From a checkpoint of a small mixture-of-experts model trained on Wikipedia: 8 layers, 960M tokens.
Below are experts of layer 2 (counted from 0) of a mixture-of-experts language model. Rows are named router (the router's row for the expert), down (a neuron's output weights, with its number) and show model dimensions 192-287. Each number is 500 + 25 x the weight over its row's rms, rounded and kept within 0 to 999. Numbers have three digits each.
Before each expert's rows: "raises" lists some tokens whose logits its average output raises strongly, later layers aside; "comes before" lists some tokens at least twice as common just after its tokens as in all text. This comes from a sample of Wikipedia text that the model never trained on. Tokens count by the router's weight.

# expert 8
raises: " the", " to", " a", " one", " in"
comes before: " the", " and", " which", " a", " but", " he"
router:535453438524507513463489490495491536525483487467516495501465515492516543488488495510489504510495436496491455507507519506556486512472512472491550513545521491505477537500490469531523501504492535473465488467482497515537523505532500524481487483453508505488464491487484491516483513474563495484
down0:490484484503486451530464487507473526470480523506508470542534514458497493506505513460503454486483516448461496498480503479528459473521504501480503528529518536507461468498507455470483522506455500520497512458494512520457532498500529501513519498486515444444500528472473514514495523480524490528
down1:494510467491512512489527480536540511522525519531539521475471498508540531472520466515545535475483478524511529526515498499493483454520513511467499511488522532497487538495500506523494464499500508498482483488470533515521478515471481474486540472483494471507506516531499481475540525509466486520
down2:472505465503521521530462509485545490517510531474482503450485493485493502477446514521551465498460529533537522478544522478508467485524517542491443490514504478515494497487495527509501495470465555530479481522506481520453513517509536499478495503481465482539473503557488465533480492516477494504
down3:487590499483517491524473495502492519543496436452493479441550500537491515528504508466486552499521474533518491518498472488509476471521508480528476474524502524497474486466476481512535514482490503485495500510550544498506501475491505539502522526496519474497485469527520480496508494483458456516
down4:513518517473489514480463485515472487509472514525476475539461505463528545520511515507506503529497525542508502479471499514475522486479505538452525482440507469504480454516520498510514479509502515486508494484463472530497474463465502485523458463433502501497524481513504503501472506473517468509
down5:543496510497473505503503506491514505491518501525506504482520506524441474487493512467517510473495462486464487529528442512520493504492509499492527450488521471473484510484533496519510500489502509474533486503502547506514500479480499529497507498468510522509526534479503496460488514526494554492
down6:496528491483528531519501440487499525488539510497511482513510503509483530504479517488466511464481531542484521550486518508520531548489510491474465502467501526484560506440499528498472547479493512551467536503488532454522451529488506517474518501502488479490467502472530486513506501494499493510
down7:485511504462509470509537537467476483518479502490502516465497485506496539517469472534498522512480439508481515484541476545523498514457529468529518513506455540525513456544513492519499495485535460472516515489490484475485524487477435520491533473492527457476517500505535472485498502495517574473
down8:503493492508482515476510531504444490512474537520497503462490443497524447540516464506490494546518508522492516516501505503537526479513522490458500516537476497482494533484497499547472522500520492485442499481497502541521478464534449505477504485474496510553488517485492486534475500500513507519
down9:493485498475527501506465531522493500510488474546504544472525516537523496518509487510533508488465502478484526504506481434572529507494502484512498468503508506493454556487510532456507471510549478509507483501495521479555542490526485511541484499520500492522501496504481495445488516537503470529
down10:493501480426488540462505499510466507480476522497513492511540480499506489520526464523498506474497551476515474494543450544460468505501496500468479472495457481514466553499527468493477520467518499479538460479492497495494485543477506466545486531524469500499539482504521443491472476472454454493
down11:558464481499481508489509504493515482518545531491520490470463527515535547522504474491509507477502505558479513511523461489527470473469506504519494502530529477471460474461452504502463487504461496475468572469532474502555511525500516464514496480517536480500517482530491505464524471480515487470
down12:510496497491529465493499520491465542499526499495461480547552530523530474536516489518484518533501507507514558469541481466467516497495518482466509478522501474459462467485497497494508461487532477467493518492485524554484509498512505487515535476510493551489517514484492519445497489488504512515
down13:471527473503510569467480495475502500510528519495537448526510545484477514518506530496460492440489557490535469551476535495456488498431494491470463477562480489501529444500500517533499500485500475520518474500523533491515483465456460480467534489479510485551504495482478481504515488481504507497

# expert 7
raises: ",", "-", ".", "\n", "s", "a"
comes before: " |", "th", ";", "/", " years", " -"
router:495524483524492489498494462508504471522499493491494533479496514515507468503484509500498507533477505483487498505450524519517507508484518503537494492580493482504507535496486473532471506510492504546491491486505490514480478517577493509417535488464504501465502486449495486492497518509527490495
down0:548436515522506494527510539445528510504524512525524516463481474513479490474469475483485499486477513526484518508484533536489514468513461546512505495452477485519477471438505498472498480506514484505477488529513505529496507548492494489518519492495443538519531492507493509510516491552477542446
down1:495520553487507498512477490496501447486543497443517545489494510530513518521540522521477475497511489474486524509508490525500520507486433517534514522504491498549505546463486529488465492549514527488487510490525441480484489542536462536501514515496534495496495531503499551500518484484498471552
down2:483463471528465543517505527477513514539475485532455469429504504484493487520438473491526478539530510522478521494504498502498488513451524487487516482514511471530488533508484499529514499485498495484499469499485502500487491476496490472500471554494545509519506520503518492454501477456484535507
down3:502482489515485442559471520513511535472564483498491522493521514496478495555564483495536488467487492498505540503531500449499516502528483516499517484488491465510535513504498513513476468475472473511541457492515502522506508455480469495490506517527485476469519496468538501480499504473502453493
down4:534522486487501467538526548516465484485509487483558471521465524461473495505492491503518528477507521487484535509499522504489478499576512498465495520495500460462472432525458505463503520496461471517513522505503498493494512476538495487505522459491476476480480495497510486532483471503512486463
down5:519507526527491492523516487491495505504490497495497504496488504513502524550487504507547525486498516540505537496466486489476499469506503512509506438474480466516462492537523511528459502474501494509520496459552520507504479495511535519494517488508493531528488544522516483490483465489503523480
down6:510447479508523443530488513526477459525505460477534484502483515530504503513537498484521461512516531514494505520491542461479469560529496459475535509489526495487503480526489505494478456447476531472504509526444481525505516498467483524517500491478468487502480519488438533463450520534474463475
down7:451528486559455503479512523490494466497463464502482502550509490516523510462504489522512498489541459476473514510505518495511511534515484471495554513506510531502536469496469497499468553497516487521528482470481487465517468501485531493512488463504468503481500487545494522486553465516471470495
down8:500477494492526497481484486530473538495545473514505496502501515510480478510482489526493496503564473510478544529497469454492469511522511535477492547486487519522500521484472485510499505492511490483491510523500539514517467516513525552453511496516507493485451523510527498467494472509455520493
down9:455520492463494468488490474470450528481518462511511448515479501541450492533500476523474519482510500480525505515498499525525504507523520464488513533490471529520465473543501521502547445512499471445470515481546509488484487474458537478514509494505452499496477475488481543482506530525469530493
down10:533538466498481469465479462516514475518517504531458512508491525491516492523517515541518486507485481580496533466492510474551488502522505449482495474504483520491486502484510457478482524499484517452500471450501525499473491512488496514479517497519479504521470482513480519520485498504518517478
down11:479487431536534517510494492449459498501489530524485510530494510507442495510473516504491513510467543529449495512508490491530484488534435467512514475488465452499500496454503480540511482505485489515483491524504494498466512499516508531540510512511503482525500538481493489476516534482510541453
down12:512467490499483543492491497497483482482526512487527487485512504489497456464505508482543545474494504484501524481495520525521509488471515529519476508494524519495504459563538515514509529493497528483481466493460481486490491502530501490493468506529496479517496521500498501536479490546506531517
down13:549498519507520527542485520499494487548528443457474509497505500470558485461476478476490519527486463557513473498544486490557493467477468491487484446496455478526447545467481527493493513519484501514467478522470530531508516512528462499509474503519498516486516494495493484464516469456467518540

# expert 10
raises: " and", ",", " in", " the", "\n", " with"
comes before: " to", " the", " in", " by", " a", " with"
router:508535483512505494510508523502493490519497498520519555489544487484518493507530529491488465518480483504476491516481488497495504502480523445459503485548501494474523514515493499506483540469496502499485500509494512498538530486434495537537523497453508499512500503450507499509499493498543485472
down0:499494504499518473453495554510494519493475551522458478535535474496457482519545446526464513501472532490485496475486486488474490507470509539504520522489495456468528486517507505507487450505473503514479494525545539491497485514488453511486493496507529510471510503510499467501517462489499492486
down1:517508532483492516538528505496472466532557518476517509488452516499509517517481500544516486505520512471492484477481497483504519492507539506500514464514511449490514500457482513497502516527521563529462506527533480455530461474498464500465512481464533530529488467494452518486471518452511545498
down2:477467512497541493464474502487532521499503505486463503516489490515532516495553466520485507569472538502501490522503510534506496477544513505483469452499487492519488524509535509512479516525542457479524504465537503489519498516519487535486492533476478510525510543501483493527523509476498515481
down3:494499525488511512478485526476530496498478459531466507523506507543479464475517478507494486472513492494467464496484517494511473488489487455452471495501509534490490509492478528524467515499518513465528459483492489474493522483490494506484484449484532507468497506494536448527530502539529485519
down4:523497548530562511550513529484495476498472512487500485458518509469472540504492525484498471510515501518481504473495495456475481514450472498505523487501536477490527479508456509466498515485468526537490523491485558556562502520495548507495520487515457525488508500506492525490509506487506433506
down5:506505523493481427467536524491453432480485471493520457502506466492523501489489490528513485544516487509510515511505497505506490492508524475484495503484500463456479449552486528496471525501519502516502523483526495485470470485498462477511539519511499529470503516480497505489515507496497513523
down6:495525515502508472531508523511486478490475506483418553531500582472458474522507475568471505478449539503535509516436498476518533486498487444510478549444511485485492486511496514513512506524524449500539503492525540511503522534490455496493509526475448514529522495496484528519506514476528506512
down7:494487475496477463504495522491465478516492555499474513536510567476512496513465481518498490491525519511511527505513505516493544520512507505542474521470547461464498502454488474527492498477462512522506440505533555529570509501512492520522567471454543497522541464463446510497483506505511482490
down8:521503536508484535449526503468515494444515511433457459544530533470497501529504528435522539531473493460525486507514520467516517500490506479532487490527509517485479490538451518505477487482501529479524494470514491493537547483479479472494471481554486494491471503516490504551508480462461535509
down9:475482502513486465490505486470491536475468501417456505524492511499507534522498475478491484521520506528507492498497515484534483525501530523485468474489471452533514487450468478514499496505510496495523429504495514444495511493490526486517468547499477499475504510496506461475528425490504503479
down10:493519490506545479493508492474499464497501488500487515491500480481561560468509459427482474510510503459511432496493454505509498492515507496536455493515490494492477503467547536495515503486496480500467459534477500499457513461480459509490477519507507484504485543514439482503518536520504521494
down11:490502476516474483494513501542470521502506514485469503511466502495492522514531494455453482519487526489521480529487475575488512518463516519504512493504514457440455524504513537479478490491508463514501474527520478489458497502506517492501527510527511456472478522540484498519526499525502481499
down12:507518486518504478479512466500539486512524527508549493501506479475529515475484543493529491512539518489516516518526497512502507516469501560464503502525519519501499503494550454507508505507475492498548495501537508490512489458521481459489533497524515463508506507515509471511545482550501518478
down13:477533508498524477554479486461432483465494512492487468494533508505534488523541462529497516495520535504511463472492479462468500479521497516489504463499522520476493520524521501497492507510508508474487501511490461490507502492505477476484440472491494506480538507456474463509521472515486497515

# expert 4
raises: "\n", ",", " (", " and", ".", " |"
comes before: ":", " |", ")", ";", " (", "N"
router:484475484512510525494507471486501527501493497485480490488499494494484496515469520509495528532478492502500495496508489567500506504497505472529507486539516493518500426496501504509490518486502511508489479472499513498496488510514519521473483515522508493505497466425498505480534486477565503473
down0:507469475472522481538526473497475427500465485519510500484453471531490483462495495461540495530477533508541479469485511486469493461520498509471492466509480471510484463468498475490458493477494509525516492451466522443506508557499475480495509504506512494477468448486501465485511493493511470535
down1:478490498475503478516532506501530508485460481491501457468509508526480493484450509508518479527548529521510509529482512533498493494479508497521500445503510528495476513523546507482456553545496450511477473520502497448500480483479551511501481547487420510526520482509515523485510479461515512537
down2:484490552507518502501530488493491516489473495519481494513519516501527497547491464488534489485506462508485515478462511497536490484502525469512533446478497484470533492472495508489508536483478535541550464469489463516483506503510489489456492515507453541518546502497476494533517494526465508508
down3:494493489516474509472487523489488502507489516500546475486477497483506515447469511496471469497542502527507497552485518460500511476499497525555474531472502496447530536487504479473510484503522541495482506497531494494529522473549540483497515494521495493495483521519479511520542508526540461448
down4:496545479496517484507501507462505518491495526490496510481518456480483507524507497474486519536440512534461480488462523540527516491541558523506491518476494488479470510507515469494465527488498520450460478515535535469461467485510479517498529539541509494469462488528489464485502483514527525509
down5:462502480485510532502462557498515478484446503488479501537485486499481434502516503482486491491500494431497493529550521447503478486496474461492474514511503522505468495561503533458500491521488486514519511545518495536506482474510485492489523525531482473513476524494512496472517496531515448515
down6:533521528497485509481506528486480473541527471501510464488469549492496490510485565435530541473514502492497502488471528525535498496493491496481490484491520513441476489484483493497513504500504507497466481496492483473515523519529444498476502476503519489522509469488515465513467491484489496464
down7:527516479506507496489512464481494510518499531506549517475491498493490544530492512517499471526525461525509570463534500501516500527477490498507561527475530507525507484511491501502490498494523508546547547529466550487472538505503506502540511504502470430490441480508471506465473462533464464489
down8:539475508487527502525509494494511470469494502478510519488469476597522525504472477482479509459525504500510540511515512474484480520479537489476479500488474500500487518464461538512512497501501524486472512522500545509540461524473493522506526492550524493486517499513478511577481509500452522515
down9:476544486504483516532523510502501512511525486513526464562448505517468463515476472458520512465497548476509489465447472482504449463482500481474475496517574554527517511519514487525534483498504481508507511462508467519522476465482485514475514491527504520515521511522470518536468477510490510511
down10:501456499487483478521540518449496439538471515487508498499515545483468489521481507518473496507513520496531550502480454533488534514482552530511513480524500518534489466557514495540591520529511473493517504527509485508460541532489475449457526519509507498522484521554463514471480469517504495480
down11:543517492544516490475491493503471450464496492506515524522479526520471458495503519466475517502494489472499554549550473483525502542528511497472522500524512486510505515463513513464485496517494475509516493529501502491514520477473489462490521511474472492515488528475518523532482507506475532521
down12:474516531501471517511515479534502516531472463476490470540447470489506501488521517517433515526451524493499475464476490463510479525492550501496498499506486530500464488515496493496506557487498486518492536499450533514441526526542503501506515450489519494454534518522506516501467516501536497462
down13:507549462509488490468508474534514476523491504516459477517501473510462499528452510502482470510514494515453483489539505495473460517471480508496461490474490487522483493497490502468524505543447489486497448517519538532488506494517501510514506495511532521510479463465542528523494518516471559519

# expert 1
raises: ",", "s", " of", " also", "\n", "."
comes before: " ", "\n", " 0", " 1", " 2", " 3"
router:494494527480517530492515490475483552527502481532472483496509501494508464492507501467503524455523508513477482480527521512505491480474478451492482489534504489469474499526497498538493557498499507496473514476464477519507473503499522538510518476510494500521524478474509488517484547455498506491
down0:477469516511489477538488507503494484520484505501505489489542492481509529512475515514467508490488498515497528493507528519493489455502503502514484515494495522518445478497479482493512529537528453519457489485520526512487534503494522475474477475464443492525479538483506512515511457490437494506
down1:548466454466501513520505517483456513468520489518445491541453474496490485526528513520560528525479533484471502483501497464512503471525499502554506511470501494478486504469492494510472480496465478526463467473511484499512540507475481520552495526493538522457497516481529485554507513514510495512
down2:495465512505505539465503488523474548568544533469509511507491507552471472514516491508517509533472484500488510501518489489521504480514473500507453506520481535500495531471507509478501499486463506475522460499506478469527545532480457528507485519502494510525532517469505497478513509503474510487
down3:491538492518437465536482492512490515460453500491541477474545519486500479494496497512501492474482499494491525503546493539477469499518529512537501504492473490464514451506515477495491496508516487550512485464485582483516516494487506482487520485564539498524444519498479502519518526548474506472
down4:528487481524512495480507544544486499516469526492514512524494444518454487481495511520518547528487427547515550485489509492479471495509483532537527457512478526506506531502494526455532465530468514486539528489497508491507528520464524469514493528520470463533502480500459510541505507493499503504
down5:505498544492494531471495508489487458485514522496536497439469494529500515530509530508533518509533472468476492498449533501484495477470497500489459474467529463486473501508483521485494510494502525440472491526480489451499520509490490506509527492512501481446452449520530494506493515524486445549
down6:531491485519493506511492507511505471502462510496508498513489483461513523521517478500551473503493529489492524504521481514514448502498483524484543516496525511519508516475494510514464466546506515533502451515490489497490506470516506513525496491488467487538507532458489477473512508481451524498
down7:506458487516505519506477520515488503489501531521508496438472468548445487474456480515535508474515536507502516534513501496458495479513453523515511520485482532495464466499507487507495468501507545512497471486519498516476498475494507504489528513503486496547492467530496550477542515529476516493
down8:487485533485483502477504476525475503493488519521509520469526506485483479508488482501490487504531508514496474470511523487487493494505502481508523492513479499509519483525510490520449478534517476483526522510490512480478557514509479503515518483510496514478517497467455475547496514454503467513
down9:538473519459470539470504475510511492534532516490515484499437477501515477472534465472483532547520537526472510521512515473505475473513508505478489500460491478466472474513498490493485500468503511494485497506490468514505541513470531456478509515510513449499441505499518569548541468547493482500
down10:508498501514519500491541540508513472488464521541504516513517467506463523531498537453480470482505484539504486537523453491490483546529523505494504497511470509563506448497497526481544494490527453474524498453507462534496541502471526553446475505470544497517503513486504477528477501476507509483
down11:537508499482504515497510485514526536512512505506450499489511507484476546527494484516474475446492553502481487499480515514500508490510473489466503490482513501501527525473478454542499487538491508481500473460466499483519513521524492496496500498476495501488484478500496498493474470470502447506
down12:484500496473524543487531454553503519505461517516491502493509509511478512527576504512531496497509454480522529485475543509489518498484501517526480512506436467488506481523499488471491476513532515517450485543534477528511509493505493542474487499484452448495508525539507533496446551475471500505
down13:479487512481492475494581483542502511503486491514477504510513506550487508560449523510490469511479520477522478501514515509513500499533514524440512512497493510510486465467499466538529521496498485491530480546481501465482516478474508462529521497523461481493506527490525535485468468474480549548

# expert 6
raises: ",", " and", " in", "\n", ".", "s"
comes before: " |", ";", " League", " Cup", " team", " round"
router:509512456514505499488514561495496511520473505502501539444488514502512476501501505484516464492474450487459472486478476525503506500494508449458504512499518500517522439510504481518531570486527493483496489494484528499512490488544499477510513500493505492512503476512508474507492469557517505466
down0:529509520496447460448458466534495471426465503491484482506479525546529492499491493486507492495490442476484501478484481525485519513509478505504528558485461531526506516511485529509464523498505474523522520528562476488553474497516459564498521505493461552504493503541523496457494493463530474507
down1:507518525535516529497552515446537515498521546484503529504515475477550504503508511511505521488514515487467489530501518501486533459483523527524499510531474469485510491509489460478525507450486499494486505462552503555498515479528492464499522484485517505517525559495491499519451459497504547504
down2:478521535522508468478482506536533531499479463511521470503549554452503473520521459493525473502489515517493510486530454542512463518536510557494466464471446496478483494508485468511489485502522477493526518492497532485515509463484496482511513527491525500465510504510486523504476491523519529506
down3:503496519525484483549465501501491543528485489505523469520503520482510475492516514485489475487462544512516528478523441467459513492448438471455502509553478489490495482454527500501502529473533508526467499491464502466519550476496495476531523502537499435540542511517478474505508527525543510530
down4:493523544484514494441510471526468456496513504463506468480489513513516550520523537507478452465526468484512488471516529511488490492507480511515512501501490547505480461516530512495479502554502483504489479477514506464507499485464496476531503525478463494507454485526526492500465549480472523484
down5:516495498461481462504457490473453465504487491539515499484528504484530544529541541484468443482501549482481466474512504488495520479489516508499520466493476501524558499515536496417500522477499492559493535518485508474483507536497472505489505534534493460452474455511474517545493506519523500500
down6:482522440524515493493496484481516489481518473533476487484502469483530465534504462480523497482517477517492530523466484464456516529463483545493567471507518513511506500461484495501530510501513482487507517527505488522504470464481506495516478493468440498519457512499511504514501463522534441491
down7:514510489474483477558500498519459448539497503508489540508498459517515523476514496566511506511525514516529519522517482483462488485492514506515491507476554532524457451474531497492468504488537498486505465522477527476488499510499511515536515548489464505475508508451466567490500531526510483529
down8:513521513471448478488471468482490513514494550540440446501491456508524474476510525496475519486516518493508496513544515494486516499496522484492489478482470510524472519510505516499482536529506498527538501501492497528534475497512524510524424508451474520498466480524510445514516490479508487474
down9:475517539506501494544523526510445480507448492508494486546502508532496514500465482534506478498504492488479470515490477565549559511485497500482551510522506478485491493522464420487482506537495502488456436528479513490484476481507512500472480478472502460498473497496500483522485520485496546505
down10:498528463511501508489439494477487528520482459526512494457555486508534507463526508520514525478501510515501546519552464534511504521486463510476454509508488471518541491544477565526535509497504489521522487526494517500464499524504467486557480491544521496502454502530481503514508509495520568512
down11:496498528467513516482474525535519530531539496528508515516500550445511467521483484479495518553533515491458483514496479502466485485505475528481525464533514505507532485474496459464501484482504521512507542495527493489454504522507465525440472504475525491517508517489512493479477514489513533473
down12:499483489449466507498508507544502511525475491502509497485457547503541534480478487496506526453458495496508476509449481500461482487460466523554471504524447462491493480489501505477440501496524500524509536512499437527453491493508528522537505475526544490486484553504511517487477495476485495506
down13:505496496470529497498513512500494479453527500501515491524477501491501506493456500507475468480508518526495493438549469497499493497538508483536506502523482473513479468501471491486509481472529473475509502487526472571513503463477472485512506472503495504476510517492491508453461504492482523515

# expert 5
raises: "\n", ".", " in", ",", " ", " |"
comes before: "\n", " The", " In", " He", " It", " This"
router:510569429537491504503511571531521492515501507490519466456513515487488505500519487520498523512537464512484551489530506509519511493484474458529486510496514481489484571471486505509465494496511501473486509491494504453460486508525498540470544485465517483512532496502528466493562480510534516490
down0:453517522490488499493464488525493544514493519492517470545492522503448495521482484473487455501534498524498515510525542490527470479505584478517494491504500525442501472501508561494522493471524513445481488501529516466502454484462524549464519499454507498499486515479497539474488474530477557493
down1:480474489534504503491522451502522454542551506460456490479506480482503503530492542498466495475506492465462520491501444545481488460484503508469556494517479483515490489434502459487506492481519504472510553492533515457480503540470506497466496567490508492516468520509493490486526487504489527513
down2:526507471446533541507515519477503487457500521475505522492464511513491504501551498516484467469526548543502502489530505548505485497499528534494508476484499417464473528554517511468518536500470521528525521517503466520485510523515515506520490492489520467531510491525515501484463536465484511496
down3:531487481480520493508502515500525485495488501509525558496512503474462499507502489520480495516505502456487472482513500517481491510445506521479494512485484512469517486521507503541526461526485543507485501486461488482490512510476497512498466512503478518465489549514480551467487478509503497498
down4:506503523531511510494480562502505467504458505478506486476476484465494483475514515441462504472454525524526499525508518454453519503492505467496496527501478487486512485472524547488511542487516486531484500454496518498501481500506526523526505452508465538493519521463503492494463481496494488499
down5:497548526501537479523478493489502509458482512448473531517477537484482481471507530519485525466488516491497496502501478500470510467544479525505457504483491524496507462480510512463514471481514489530511484542502484485486560502505445530505474517494474514509509513509528491534474480525454497518
down6:512490494538473477457495464502497476506530467512507501528510463481512495492519502501502542517518481485537504507452496513509509467485512499521528508504522485509534502479495501476501465508480517525490467482451487505506485482494499504515562478535493506510539552500493507509532491491493480467
down7:454496529510499466509538547515469510465514533525500482484506540480488504515511514484502524510487497496491443543456507497498488537510505519500493494506507489446516502563517534531441477515518545518488508525462510498508469485579516471461482484471465473502495504523479502524497513483500476498
down8:539502519485488491530510516498507550502488480486510495520497496485486511501515529495502525490478520527483538517463540511490556488479479570449491459471494463459469523522529496498512486524500511497494502505480505508495479516529480487511492506484519525470523470522529520519502482414524502516
down9:488489506470494511485494474491461509503475480523499527517497465491519529462521484502475496527530471485512529496490504488513489512477509462536530543468538474492555545539538498491483513490491453569517517466516521490457554489464497495489487556527537560471507516515471487494494513448497510471
down10:509550451507498509508521520521550506522487510500454490529528490511509501502537485518495503514515504468529493454525540496507500502498506539489560501484533480548539468498499490517491455503532513527537492484545520520495505488504476509531492523516457486520454506490522496491475523513503456499
down11:547515498516557545544492520509513462480515487474511519513482486475504483515514477536462528474523534454485520517514508526457516492516491480494502515529492531438496497468499514484515477521522478522473492495450465522476493483539479487500487511503474477514459461497583486494536457490495497508
down12:530511528493485488507503471505519504472479510463497520470513513507509488535483492464496516487519465501503519480528455478447443511506498516504475544526484487501561472504505516453479510492487486550471482515518526531482477464490472478462470512508501514517499508499524539489534505494482499532
down13:491503490490530485462468532466519513510501490500504513487495505494546514505485538504494499518546490468478513498506495537455539527486506512492536487482489514490520478477509519474526505472480522517512473506501497497441506519527496512505486526483488480483485464527514499488476501532513456539

# expert 15
raises: "-", "\n", ",", ".", " of", " and"
comes before: "|", "-", "\n", "==", "The", "==="
router:473469510521459504509512547511507474503493494502509518486527479535509508517518510494499479475490469480483474479584489496495505474495510492489485498509497513479525494478468497507487478482480493460499514508497515500499446484536496525500578507555490493514493505447493486516482542511537501529
down0:499495475469554472481471528524492429493487494543498521498462539535470508441530466487524491513479542536508488487473466499473503548507452526507507484482540478464495554479537449475539486451493492484532490499541523520504525530460507487524512522518536486528519472482526568466483535495517501469
down1:564527469500488523488470496522479499501453501499492550514508491518502496562530528462508536497482522474495487504518482478523490512535483519481526485492513500512509520517467510509483480511483507537491470528528519506505501513492495444569501490518457501466488526534477484516495519458492441518
down2:526482486504525464507492500474504514510497486541486488541512463464462535531536488503520491495493471496475469443524506507453495496500493516549464478472520420457499520513512523495502499530500510496485492496509490501512505468494527466530438461493515521505532501482485546469527462489499486480
down3:518501518457457508500473513462503500493496490458536459536497462482513507529487483512496517467517520504484526472532487517467514487483496468532474507512494516477499526481509525512512517518515470509507456537470490497477489479484507497449499495413467516489523502522497440457522530484465552458
down4:488555495542444533484536480470516511461501498526474467508531516489524488505467455547514480474512488505527502465527510477494517504528530522577478476477477544511525526504436482456501473486475504511497550516495491494533493566505487495509470523500516514522455491466502508512522517531472464503
down5:531487491523504485498469505475500495501510463476471483478494510556520499498513515555530537519516473517511503510459440514517501512497568505515491482507501459456508526497518513465488507521489472512488461517520471480516520521473523554490484468485507460541513519507509485486489536492520497494
down6:485499487499528539501437524513493482515506493500534461485516476526526485544504450515531479521512529544483461565460481467524493492494535474504466458506517481521488481512527516520550446519529573529514470473523462488475475503544505516499495484516518490512497499448519519482544471532471496461
down7:496515493522517529512470513524518443510499502498501523516534498535512427556471486466486497468524440468496523501505539469511494451493510468507488559493479469485513507525533545499507483541496483545543496462529464498510454474497539521505540509483523519524532498477443447510528519538503483452
down8:474492512529515494476444530482482492470504513551463503494487482515484499440518467536501458487482496514503510537466461486465523569491449507524463507503528484483504503510504495494549491464558521536497469487481462488513525508485509471531472484498516507514470541497474516549493490510562463482
down9:503491477477522507525497474504515502499494506526510503444510496522525489522472477463501484457480513464499501519537482503473520489456507510496567471514518504533493519488471539470507517518510556459503512531443488484491528522542505463473526491497500534524474489495517509473469505507499468482
down10:478495492475499495494492505494522468502469482523462510531504464469482508486485481473487528509516512493513474515475482470518528473538478507481563494471512534475509511498503508486467496467475492528499483473474538481498477457510460549450538459508484502514537563503514486498520471462482481526
down11:520501489516503475470491504505491499484486502495528485517523532485495495505511536505540473510459477443482550525516542461526511471510528521501497526490577500530489516488489508491504508520592514577517508514482512509552534525523489503495448489516497477482484507491460531481457506481539541487
down12:541513491527539512526468497527494504481540486528479463535496521510496503515501496497510439501519460503484484494486558557499490505537542483486485528469520503482501501539502476472502550440496504527532474491497477442547484497481522501539503520528501498515510469540499502486493494518459498505
down13:484518509470525517516506480500508493469558480501465485483497520490533494554488474486547572473476517516530464467492516518468506469464521488476484506521482532503535527506482511511519520457542457510496514507473477543500519480523518499450476527532466472507461488532531508521515501443514482465

# expert 9
raises: ",", ".", " to", " ", "\n", " in"
comes before: " the", " a", " his", " \"", " its", " album"
router:483522485498497490488509485459527519501508510489499464500488503493503515499490472497474507562482467473491491528461485513516490498496482476526585490563458495478490485532483475574485502502492524457491488490502485480506521516477488515479500507500486503503536471499491504487549518453552503499
down0:561501523469502556506489493479517509521522486495452518540488525466490528507521460475507523496502504540451462533449548491494514515494476482500516504500537521474497461504495477494494504492514500480434469502459471505479497495467470524519478472488484515556492488502455529477417512501476496510
down1:508515497455495495514506457491471524506526489476472506477477505515519479490517516536518509527504457470491528502525483490490473513508492544561502522466445474535498498515504505482494498505547534485465493483489537496468534485485536504484495464517520495517525454509484515423498471491472524500
down2:480488535530526496529510525494497513481507510530516456526536496493488545496492545481498434536521480527477481507485478474511519469512512515508477481584543511476481472497457472523492537535565478486547534507497461492502454502516505493510480485488487503578543479522559477518512482493504512496
down3:479504495483454498507474527475476498493468528501509471527503478523490469520503455528510518476477515509552520509473489521494469526505517476466553488495503524479513508458487488522506498558509497538493499498506531475528495556523510510467495519510511515474502503484496531513476557513508547507
down4:476477516501503522535488493475486487473515503515494528493529457509499559507473488477527493485540504443509512484502527484511473508502492505496548504500497485486508484502463497459441508522485488500515507535528483519476541509455513476502503482540509474473517510507492524498487483488507475540
down5:554508491502494506474513481521552545456464444490484492518491493512473487530466481499494430459480482490512534482474493496500546492473465546502481540503517517479523503484548500464493463514540519518482483508584488484513508496513529481510521474529480463524502473498490516493450494487507513534
down6:542495505495540526523504491477513484504560503506485563507522464477511500506490490524497488476543454495503504515506500508512555535470471502489483487473512498506541466483486494485554554525515543488525531506486468495479539449508470516498484529492515525515471474518517524529489531496459542498
down7:464481508533495494498462482536495512543516487505513478495519513481491476490510500479482519500512474503524458525465521507507537496490535539499488468468496524543503485505519466542481502434489467500523490478512526485514507523465435503442512511467488497520496534484483488480505450512523495463
down8:510518512471452497467496482481460531485495495508513527463479492497479517506508527503482469483461502468509534532510510542515526490489447492478514475489506503538497534516483497470519533540520489467498505537515498465517478484499461490497478521538487533474497516526523477441460489476541536511
down9:453475444517468462493538523472521532495511520512556498501523504434495504451491519495485501475547468490492547502493512505529483537491494487507538471517494509528485461510515505465520498496517516480530493504467479502519488506463505467448522536537468518508491494525497472507474499519465496436
down10:519477504450518513514510464534479487480491481506489493556481473503537516505481466525448496504522472557497451492555487500498521486516505450521500516481525443494466519505514474527494493474522484489480517490486544496497521523505505481492531500483537518482462460473524494470527474494503523478
down11:509500490468544486503471472524516471507462533486482559496488524494503471521510479470505541515462482513525503493532480495492485471502470513473503482550537526460512560494510537532506522484503579488511485475487495460494507497505505519487527543498497542527541469502468542500473467518507517501
down12:432509501522506530510479487511453459484538527470476490499492493543508502498443542501499485499474494497447500468499456507530485517478526478476520529514495527499506489470500501497501495507509496479491532484520455505497479480459489492473479475462491533538494493448461525540493528499459485472
down13:547503515499471492482488497508501503512518515479485496484547497481531508478554525508510541545463464486492510496532474502489480464512493526518531511546461443463492528525499516509498492478465550513552537469556515441520472494464501553479457508489503503532482483494470469470474514492504466536